Experts of a small language model.
Training: a variant of Adam for the experts, 999M tokens, 7784 steps.
Below are experts of layer 5 (counted from 0) of a mixture-of-experts language model. Rows are named router (the router's row for the expert) and show model dimensions 256-511. Each number is 500 + 40 x the weight over its row's rms, rounded and kept within 0 to 999. Numbers have three digits each.
After each expert's rows: a language model's description of what the expert responds to; "gets" lists some tokens that make up at least twice as much of what it gets as of all text. This comes from a sample of Wikipedia text that the model never trained on. Tokens count by the router's weight.

# expert 11
router:548622482528450460507406467402482500504466365490464437538506514501504509462434545522573475464519562542490515470431481475446507458499455521526440510463406515524509472443629562497467439472585521500516613547489499449435543554520525443498505522534468516505423505512565501538543531488448587498480597427505502572493582497465439548502500474427505464458493520526500586431528485435508486565437497479497526502543469499502439505528475531555505511484435441559499502422475539466441516542527593469522563486528446430475481467421559517416480557525479469450511548507498496555496554463508445517432436461531440487462504513498561472499505509491456469510456541519433497475468517509499550479507511510477528507528506454556466498459460478485529515533522482466437462517458441491491453468507514
What it handles: Articles and determiners
gets: " the", " a", " The", "'s", " an", " his"

# expert 49
router:558501522490445468541503460464566479519476431520525408536560497476518504553507468564561491509470622507515499495488514456462495539400470504502490477469475541492423538493528443504475431536555539502570454445532563454511527516522511429520549534503424531515446552534577510554540466594487517503388523386487472529431568501466485527500446428489484511404450505494542515444554490360443460512461498550489440444521503480468529454576501486549533458479491494524448549461428511471482470525494495548491496464529475476493487491419484496530491589501519437504489461514465493483511497484547474550442488477523533507467477488521547554482462518510519513465461520497437508522536448560477516412506543461458540512518528460604463479407522508522527501498555504465487442439513502512554488568489522
What it handles: Articles and determiners
gets: " the", " a", " The", ",", "The", "s,"

# expert 19
router:486451534521463468496449460456458476489495482468485393551505528498462496565514556499541473499526463461497515453457558508554584511523463433521570470490495514500576501492526547475463557482493456520512505567561466444481430463498527462430521510523462544522451524516559537489494554485448508474411452498444468499440504496552565498490481450514511495446480536505495507458534501467537460514497533517502505479518437508503478488553500463502432452520525541526547556528509494486470518499540533419471524568460506440517466508569525515496463533515547525440462433529578453511495537492530511501415485445507420545515522455507488518408515498553493473530534510512406566502481501508515549476477485461455480576503521461609493508445526417467524521447452498581554465500531521476493559458464461
What it handles: Line breaks, sentence ends
gets: "\n", " which", " by", ")", "==", "a."

# expert 44
router:483444539523465455487451464455468478482502486476491406557511534483468497553510561490531468499521460472501515445455549515550584513516465422506562466488494499500562504478529540478457562475494463512514509559562467439484418471496534449441510500514458536514460520510548550492488554476438501477411449493436478504436516491545567494492484446516515503438479534505482516456530496459539458520485522512495510482516445494500489472541494469494429449513512540519546548524512499491478527493540542420483530556463508433524470512557525521497445530519548531441457425516570457506481530490520503517411483440497422542502521456498488532419511494546484455535544501525412565508476511494529555478494478470452482561512506460607496515450520413474521512453434480585547469496520519472490565469474451
What it handles: Line breaks
gets: "\n", "s.", "ed.", ")", " B", "y."

# expert 8
router:529529539462504492474481481583566538504412483466499535528503416537495490444494446480464486459450528529491550478394483579479528489459495520513469529528533537509473539496471551519464462500547512571476564451534453460484482531520523487566393468476527523485508491460504494535456462477482563430556454520446528479537522535511414513525496497500568516516504439446481532393472524549522526505445433494507507545517492434489503504513488502431507474512474484462561550515492560477583478496499630489498545439480446511513461447481503496501421491534467564524573559514473535493455536457471507523444464520439531392520541474497479476503517466463591560485498514442476488475543536544481540480542503515547488517536445475557484485481437527447546542506532441476567511538489524563507518491509572
What it handles: Articles, possessives, infinitive to
gets: " to", " a", "'s", " his", " an", " –"

# expert 3
router:546468465587490503521438462509476448461491438446522480527533530452508445511552504489517546466532459446513556548529529540512498484531473523482505577480506577501492439498570471501478473519559586566517496500493492449505491548527551451493576481509544477511484571509467578536520540584436558374435385517494504516432534553473513524543490495422440492503581511533561465457539519484511483525479501581519443390512491502544538455522436437480533501446528432586485564493480527541412545484487525527544549596555482510513477476563535480458501563580501461493456498464469466476468499451479525538492575437431504496475556466481557490519487505502483573553479515587476509544448456522475472522548482477477445467527542535498516538471520424465548534503536480485567524531493538492513493522474506
What it handles: Sentence-final punctuation
gets: ".", ",", "s.", "s,", "\"", ")."

# expert 36
router:573552431513491469520383570509526492445480463485516487545488537490539526498541536501450540565458473576518550508490509542503400556456491519563513576540545518507495407443499538511536540506509534479419489487475483446494480549474525406501492554496465456570494587427587505538509476505493503461427471442534477498468466520485507435480413552458526508526470567533490493534456452526465505465500493498452499592530515484494488437518528459468566507501535486541396523561479503489432542557479506515530556521448546433493498492491530452481459532499504509569503478584483516525472491531437485486506424506488531524469476493549476513520533516542489515519491503527533437480515504496496460482487507515497572495511529461459557362543544467517472591541444475508469501467520535474501531481467526
What it handles: Line breaks
gets: "\n", "==", "\n ", "\\", "13", " across"

# expert 59
router:422521504512444513507488507546408578534544490480486536466532423512530388472498536450506529484568500480491508490509524470527485447552506532533515481550484539482522475443534582491442550589454495565483476489448479551541489505521536510434464542475510550516575525572469529471489517510532520567538405516518490487517448480504477465497480538488493471513584485508538495499484495460547549447493459484504498455501474479483455452466492503543526485404509478482600501526488487475519543514393535456482504503423487514455477490509454468547455524479509479533455394456479461509427467514462489516533515596564497464590460500499468522472489552517443506497452534506539560540460441501503588494587523532530457545513447529530457527528474525503484596582471466536515478481484477393464504508512503
What it handles: Sentence-ending punctuation
gets: ".", " |", ")", "'s", "-", "s."

# expert 16
router:543485504543502477498459484455505492528494464502498435484523623517522459516513453463525485513485515516466571573502498447495528438543502531480458505512543531496438528488600524503430484480581472608562443497514523473528498490516555483477520556496431477485484554498523529553536479520470520575465548460425447553534481468435568551523433527505480446477499571482505471500505495493454480479478481466453492363536502470538520466407479463498533496488480514578478508470447477516470535478524458526480556422494463432467479449528552467476522541552473515508483471505455426433470459541438502513395516484502544499523479468469528510454583532525482534500560539513490499560474530499422522490552559483404413498505526445555463480458534551544530546468448434422482490542496430442474578517522510
What it handles: Determiners and clause links
gets: " a", ",", " that", " an", "s,", " which"